{"n_layer": 14, "experts_per_token": 2, "router_cosine_scale": 14.0, "init_std_router": 0.0087, "head_dim": 32, "vocab_size": 2048, "qk_norm": false, "weight_decay": 0.039, "warmup_steps": 200, "decay_fraction": 0.824, "doc_mask": true}
Below are experts of layer 11 (counted from 0) of a mixture-of-experts language model. Rows are named router (the router's row for the expert), gate (a neuron's input weights, with its number), up (a neuron's input weights, with its number), down (a neuron's output weights, with its number) and show model dimensions 0-159. Each number is 128 + 32 x the weight over its row's rms, rounded and kept within 0 to 255. Numbers have three digits each.
After each expert's rows: "comes after" lists some tokens at least twice as common just before its tokens as in all text. This comes from a sample of Wikipedia text that the model never trained on. Tokens count by the router's weight.

# expert 29
router:144047116161058087106120104105126154121100074087178070145109091157151111099132137114142094068112167103138123118086130161147102105121144115096043115115125111118082095092134106123135169112132178150134116170157143072074092120138130154125125122124142125100180119189141142110059122114132074196176075095135195155120128148097062150080135134135096149138165154126119149097088148118097102157109138099139155175135168138167113108078094128110168182098150106087175107220133146092137134168109174
gate0:102115170192089111157133195154121121139072155108094135146144110140129136165183093144099091088080088119128121145159163138160070120165151139180115126140112083159116128064125149113111119124136115137164138130093143120182128118125082088115193113129100081137126109156213092107147120116097132148128132139100145143033198126113117122106131140112124120139105173178142070145163149176149180125030073180096128118103060169137094094096168124118138171178100117143105140096142148113176061107093108
up0:102106131147092185103148136136116111166097141153159123061170159124112161140154092142137195107222105204141195114158132098125156131067128144148151127099151119154146136132131153113146096172119078111093099124116144167120131099045092096184087099116143105125137180102093121155155144185074086133100110209173115142155137141181125095141153119122119158087154098108120111124185148103140160118140129086064129103136128138141193101164171219188144093145148171117111121113132083129123102123136069
down0:106145136135111107153157126081177140025159121073101128121177142123119130095117158112142124136193169118165183132131079121144076085075142141109173089138170081114112094175116098224186113121086138109118142108140134108129142143114147127115088127107148092122125092206137206164154193089123127062122127152156084128082163094142127141170158100090181107074122125174138110128119150113137082113125154088092185085073131180057127160142125127135142114133202120149146129115123147111101148141130122
comes after: " |", "\n", ".", ")", " =", "=="

# expert 31
router:096134105085117120141121124150164185121143129128171150143116139182154112140125211136120141144133171087142137158079160091145177123143144156194118097059053135124098137104128144145158154157129151172102163173134129198063195202117104077136109126117130108126130131195077175108161123180129145091164140125172180117119123125126136093097107034116155171139098153197144101166145162134148114088160148127159100216094113156121082119151125110135166114135167135087154089119182111114121135145094141
gate0:181131164180142128066141093133116101111139104124156178131136118144098070205108086145136082127115107140149126158127112181136113179103091158086117179153132120144089100154052177139160117150156122140158084083083117124150098067129164156145114110153128105184121101115118147168164136079128101158129102156121131105157065152154161094156181092146138105066099114108140121129229066152135155144140077122072198124166104110093122152124136060116067155181141148174154124121115182148146137117102107
up0:065182111111140158082121121094130130125109151055140080121154116123042183118185186113085126140108125122097125172125131106079117140174047128100178111139182025146088113101138163148099157075104143171096140142120158147111131160152138115124104098144089136203106134093092127108104139173104172071157136162107101173189126118167164111144132194129088112178151097109140109144164124127108123092130142093129129135113109181135171184158154134143112156135070139116171148112138098098176084126124161
down0:097128179103177063160144146162182108128091152155090090148140121148124193134165143191123100164101144113191158098135062149158191113131096117061153147175157150130141086164152114108125151094176149105101097120150135117080194180098148151086079128074124098157053086088139164128120153106120052128142093175099157129184130164175088085109141186107113079102158169109089124142126100137196125138166137149146150133102113120142180096114142141132148076156131120140125135143136077137137131078141103
comes after: "\n", " ", " 0", " 1", " 2", " 3"

# expert 1
router:099121142201163115137082109157140153166086155175074136074123118153129115149157058078137090139092132154162116170180086114108103147080182140115241118124198115086087122180128171102126160126193137134104128084128118145128117094086141140114071160128165106165116158073126177127112109152126114154088130072128194117160084111145147157098162127124136116171170131105155164128140098118226173092147144145086170108135104135118122116155084132136117141117084064141123109131139088171120131115089140
gate0:118148085133107098134154103153104095166134142148120157076178128075159090076064118172128110095146030120131125192110119092160130123202126179119161119193146107142148146110166137148174130118160143116125128129131066116117101111134071124130119163120122152145140179106114124115101138103137102132122114169139200122162142179135150109161118090097159135102155143134144095150159135085171131064144105104072132065121101122124089143105184195086146094067113056119127129110144161120049148219160135
up0:082159086123140113101104120131117115122135098114113129164131076141130115185165158136101077111077173130180092138169106149077096163178091183109151078132071123120128149123195161132131079156136157106144047145078112182159083146136137087171125080139170152117124137100091131104145138063123086132103151182184126102129175142119143041123102130133155174100099143177123110072120123080112123072124139100148065135101104132177077145148134140072115217158108154170136184115112146116137131106143134
down0:064027152156151128135160102121140174127166138114110111112101130136146087128154151131150116127091164075139146118181034134135112133083165140066173107131198174125122112113131131124128142136100143136146107047144056086109106097105121132107125078056117112106080151050189114125107120180146086144100086133148111124121167131117090075139055101115119148094073165116126097193173152148175121100153173130165072104174116124109158132096107153110119137149117185113089114139122115102105124134132090
comes after: " a", " con", " the", " A", "==", " p"

# expert 2
router:138138075170096139119146132157104139148149155090129105119188048110114135129129079153133113101073130146188116107165126186199102137116121163186097166116156133192127171089146122162121124169080083129191105115182129155154071105141125097121095111151146146135149114140150201097070168148117171105095109148104146165134103170079142141156119101149116112160166133138181152073057208046159112098110134099165156098121170143167114152126113097142115105104169116134110188120110187132126164115122155
gate0:120133157090111116094115106147164144181084141101105110178082134155126163111191092078085121166095086109148124018120127159151136114133064157124141116125145148149173097100087163188182132163166163165114122103094116112144123124135119066161207142049153102113119094128121123127131156122217106159179127121115077133137138162108080123121092133175145083133130120136128103107170104133138121126137107118109159122164148129140134058167138083143095098131115133160137145160071177168076054149066154
up0:112125151131183086165059059129153158127090085176171145150109113150179117077179110135154102011105192158115091119134119101083116086130183132135125133170125111173116189138091073108133106110120097101075121172179121194109132146134111092123136116191095120126116101075146108147137110128106098149090065133175147134107089105131162141130137151121109166138077130197112150101127106124107142124143091178113105197157160106097106157109157085125076134144182130153169174111135148161156128104104149
down0:064106145157112164122127162163155107079116092139146128137158119154155147088182105209119146183102168085102169141108142124121107091091183124121136129124104157169023141203112133136157122108113136135145084034128144150126120102097112137112165120093177120089103127141127111128128087132125055128112120116109138196115162109076166087127169120166110138112131115101132196122119105164140132144162076143131100166158149119165151113086178080125115092140117093069186152150143097158032137166160146
comes after: " |", " the", " a", " and", " was", " to"

# expert 27
router:123056139147140112136150114146080120136146151094093134129187147076080098103080147178151170171165121154164105135181171127107205145108097130105141093110101119124148093145168167115101198218145175111101142119101155055138107150114111106152105114150145195110130141097138155217131124169153082117141064109166098098155077164150147173125179077065087141129156131166150130081136158155113138185152134119154131098153097159117123135078133139127103169116127096155152151075098089147135155128125188
gate0:104102173113100185128124127155120130091120138078108130120174134075117105152068196160142151161153119169073119130190133125109151132128136119107170184170098088113128125165108113067137154143155186137100186187141114064079083080107154158124143109091113172138143123063186115117105097106156131130163104144158159121089098215185121147098159132066118134128088153199151096095115109069137122152150106138127165141108120153162105143114134097143076071123050155126128169065147104123089137152130124
up0:139094124161126102139126146152113083107082122084123106144145185114120075153052112196156066162202122157110057177151134120125123163085086138100129179119100134139125121126112091117195135135134132105155124157140135113101060169113162122084102093136146114113148072143097109120104113171173173126057124134119138109176135164127170194164158101109134139053163071138209104100091147114131142112047121152109133127090186135106123128182148148136133153112145042113115142133080162119147162127127140
down0:132114128090110198102151164096070148124083103108116137130150185134119134122107123134126121097152122213115145108135143135122136126108094094183086122133155097119090107195120161102149103084134125113113148165150158157151079114171111147089139081082153079097102180171159105080096111157137069123105082150136143109138077189146154128116103146152103128141081136153114101107181089100145112092116083094138157101094166070212230207143105100151089112126100098122127159137076104113134198091119144
comes after: ",", " |", "-", ":", " of", " and"

# expert 25
router:153115027134119069100118084138072129133108126101099109129073147187140182154074146142130134115071179101174143164142151150145169109088163139077116128100126124126173085139127150131138158208124103109161153164119146146109139102059125138128144131129156087128043131138097125203151186133116122139152051073166157152108104148119073106131114177124078129137165141100084083103159098151078133140171149134120119165166151093116113143151134156108125159148078187187166111134163142121178160135170130
gate0:150146091133112081161114097119125080161117144093146128137093115054129194190095171178129183099086119148172125106148188223081100133063120084160142125144089110089100142137119138120142127171178104149165140102103111099092181118131159136103123127132139118119097094154137131100120150122126118150146127124085155166059161148199087091085066151106140154103087147114191112116152117133166173120136128103154105124160087190136119137077108083095098137092187122096198130152154148115105158168077172
up0:163102153127064130131134114124045215136166180077106112138099143147060130151147179114070171184129086073129121112126146142144145103123157129126135131154101144096195060131090173109128101113119112109100128173129080121132119110124143128122193126100110077125090173152125134163121102148095137130118156105196132095149157072161158125120115165124130142244156190114097144160133126159122133130103162124111124136092106096131167106107167175158198080098186133163162161141157130180133146084127142
down0:132077163113103080186117127119062161100084070075118128107098176138069125146099161078144162158110157127109151147144123082136170117134154114145141118147136119139127108134123130161101147129106126146132126093080143127141134169163117138145130157122117086139154126076075186111114097105123143117158167157113122138146179113177135097155119140045120098114150114161115138124158166085066112117132129155210120138113089101221101089205059098190107127196139137094121143174104073183171167169074106
comes after: " |", " S", " (", "|", " F", " A"

# expert 21
router:194113104130206067141101188169107124116171160112096099164107188148122123123157131150129162106125139057122095080141112141099150123081173136129154143150143126152112075085087112147100082091069142132151119147132127080089125084168148119113187193068139150064158130156103121101126091050154147129079091109133144155088077081171140099162118134162106117161154109087105111111125103112116162123132136142116104147121058112073110129085103090116130135069099153093071119101149116122097127049080105
gate0:135115140164126109186090130183141092176168151073141171182093203149140125109162121110107163061065122146116108118155112105116070148054094221125141171134064148162166172114138154162143073098131110114078132123107075110147093178163163123165153099156085126101080152101131120111170155115149126155081165117076138100144097138141102109159131171147152159150116103106168129157135117135101125101106108166140100079146065136089112163131132122168107200097101141154098155112146196087086117113105114
up0:124154166201115051065143144086146134080101131168072102129138089101099065122145170117121095124136170103129154095087141156100177115111181139100107101146160066149171085151161085150141153085157120149096175134160153153116127119084103172170100114113180109108106122181127131111133141130213114147102120095102127069142098159090134124195089103161161132087145120111145166149174163171106150119125109091094110192137091138120148115104137123220087126120112106069128136151168148142114068102076127
down0:136162164139184132137117218125088113082159114163215093156131134109145138140153068086146132148111127142095138101167057128107109108165082120135165108157108134138123120125166094126132135109144118177127147149100176081082138095121179158103134188115176143095166143171135092119124136117118098112145170192162161117144109176085092125084157093114099155134082051210098106186063152199160134145073110097122149093121086121099111182123105099135097130146092147106148129126164173132154100161111091
comes after: "\n", ")", "-", "==", "===", "″"

# expert 7
router:134122090116128118102078162161105099112137168120110128154083169142154089121188217127143081137102066171142107154183137116136146165154130137180159102082091076153123159163144154130103128159162158104151131170092172098085138145138141141082153137111087171162114075114179178150094098159118089092095132143165130101131154142074086122183153090134115143150157167116116134132162147109040135142141113204061140138126156071135161141071131082107130107148125098157156085118055074103153113075123157
gate0:111146172064088100080144124109112078118109086087136135062155145113119161127125108175104112136162137108091129135113133085150103098089117096127139119135147102193119111118149105169070112046150123157102094149099130120118123162127137063108151133114127143078141087109178094160171120139146113090142164097114117091120135117096113123033154044142153054111115116132196167134173140161156088123113054140184165145123095150107074130198166097127114147102141077112112095119089108185179180127127102
up0:116084109129158131179116081167199121139144132230115151163098143151125081057080177159103142176124119133060113137152133154061132172191133124155111126104101125088124096176174155135087158130156123133202161081072135140127172110115171133108117111092129144165153134082121145104097119181104111072067142124116129089147176151083165187127162130100126146144104144154127081120133134111115129132121173086109073138136149134119227119150103139183121171170115107154158142130112156073123150122157101
down0:171133069123144071154084133105250088118113089170137083144123128155155101112135145084123155072149107085112111109101076167126110077164178140103128140085152112180142118111133115146139088115122126118151125151108145124147140166131134097133145197140111106149108105195119030113166137112125146134150138105173087143095126064158098150150185161109154078072125117103176108165172133119051155135120123135130087210086102124137102098071115137102131147098190163084101107122120116120141148129123077
comes after: " ", "-", " (", " \"", ":", " re"

# expert 15
router:134173120135114116150150157151108107179116135120149155049096063122144117173133113148154101146180138128202126091149063083093149133134105136135099168137124151119061115108118151140118166158117073137184128052135084176204124113166093098156116128126082155085099074143125125085157138220126099144146136110122159073152084060126090100144101167102152147142147123131167111068114102124066085072155133178156149115144108145176144067102134149133163132138103117105097162109103102069088137153140108
gate0:095107131114111120155189101163167095121193073123109136104137194126156108130113120091109112101117085131142183157162153121142136133118086157128178175150048133161187180133101146096138109104173155149084153168207108107123128067087165121186127091184156117102154148098096110138116136095129080072151125072139119138118137134073127172134070144163185101139121134072138136157134127139151150103089127132097127079136104180075142112084066088135104173122116125165139097131114142147056200105098167
up0:165086136131117179126131141125058142148128099125174082155092135145150177128162155143090155147138141136075140132119130134129105134086168104170171149124184109150141104136128136141198114110100118149137083113153157066085134147027087143174142159100118108116172127066179108144125090144146128192106153115177128133082102132165153080112125078152128105085138174114085039092092125103138067147129082117151076145134151170082090128129134100054121089074153118093085136159156119107076111068141119
down0:113200168139169124122176138109114122119123094135159114155137133153189121104141109103130124084149132100162170130089087071138095149140112092087141077151087113149094129105129165112210140155100119169102119137179145115083142110108105123147159131157124153161101117066136107150145178085150130146096085179172157101078071116094106124094082160158224158137114099107141171131133108138072097115056089139150163075177125098135107209105114149108067079083093106179116082110163076146119119122130113
comes after: "\n", ")", "ed", "ing", "ation", "\""

# expert 8
router:112156134141123124111126110099148081135137124129076169119104137094161099089080161175124118103110089135148176151129000128079103094150117145148159093086116107071091100083174121093145093153101140202064113154115132074100090156132109135137167109131071104185113132139183153066135192199104132169137131122069095122109108147111106192089126123121139116093110114142126137167127207086132096114150072172085105135051147146093128127123128109115129092146160122125142151117123145110131114112164123
gate0:112147107138085137158119134126109153092113153083117136174119161127116110056099122138099074147103165137118091178167144071144122157090134053145097121054127144154143154070142155119153134041092132131091129152113100117147134071167159091110116125103185096241184112213134114148099119105041120095164126142164118139133097133135108108140128120170150157130081149132158133137126141082169127099128120105145126157159142111183091140142185099202109125125173186133148105095126176152169113103096131
up0:083139127128083104151134123159152151111107144137095056048127156183132141127206162070138086091171138104152146073087117122115156109086120143091152116180163141130092154145167143137160157108101112167122133137148129084148195103206146128049015156102161160104076176134098126120090160155137188151093127130101103119138174089138120072102112139178158126122092097096111148118148142108160152078127129123103105119109142169181140131148116080125156112144142115145186089158123125149193099120112158
down0:116147140179159074153091118146125191037134062131214127139129113124098155120102085072136136151156121121134176122129192137173119124123084092079105100115118125113160130111131158121103168119049127106133095119069182163113144074120120179109166156116095110106138124078093200114118107055112174055109112155129113160122187124136041147112121100153123129159062095120107150152112129143107110072125160154159153122173107133195167090142138121100139111131126100122110087128083140122150115118178117
comes after: " of", " in", "ed", "'", " to", " for"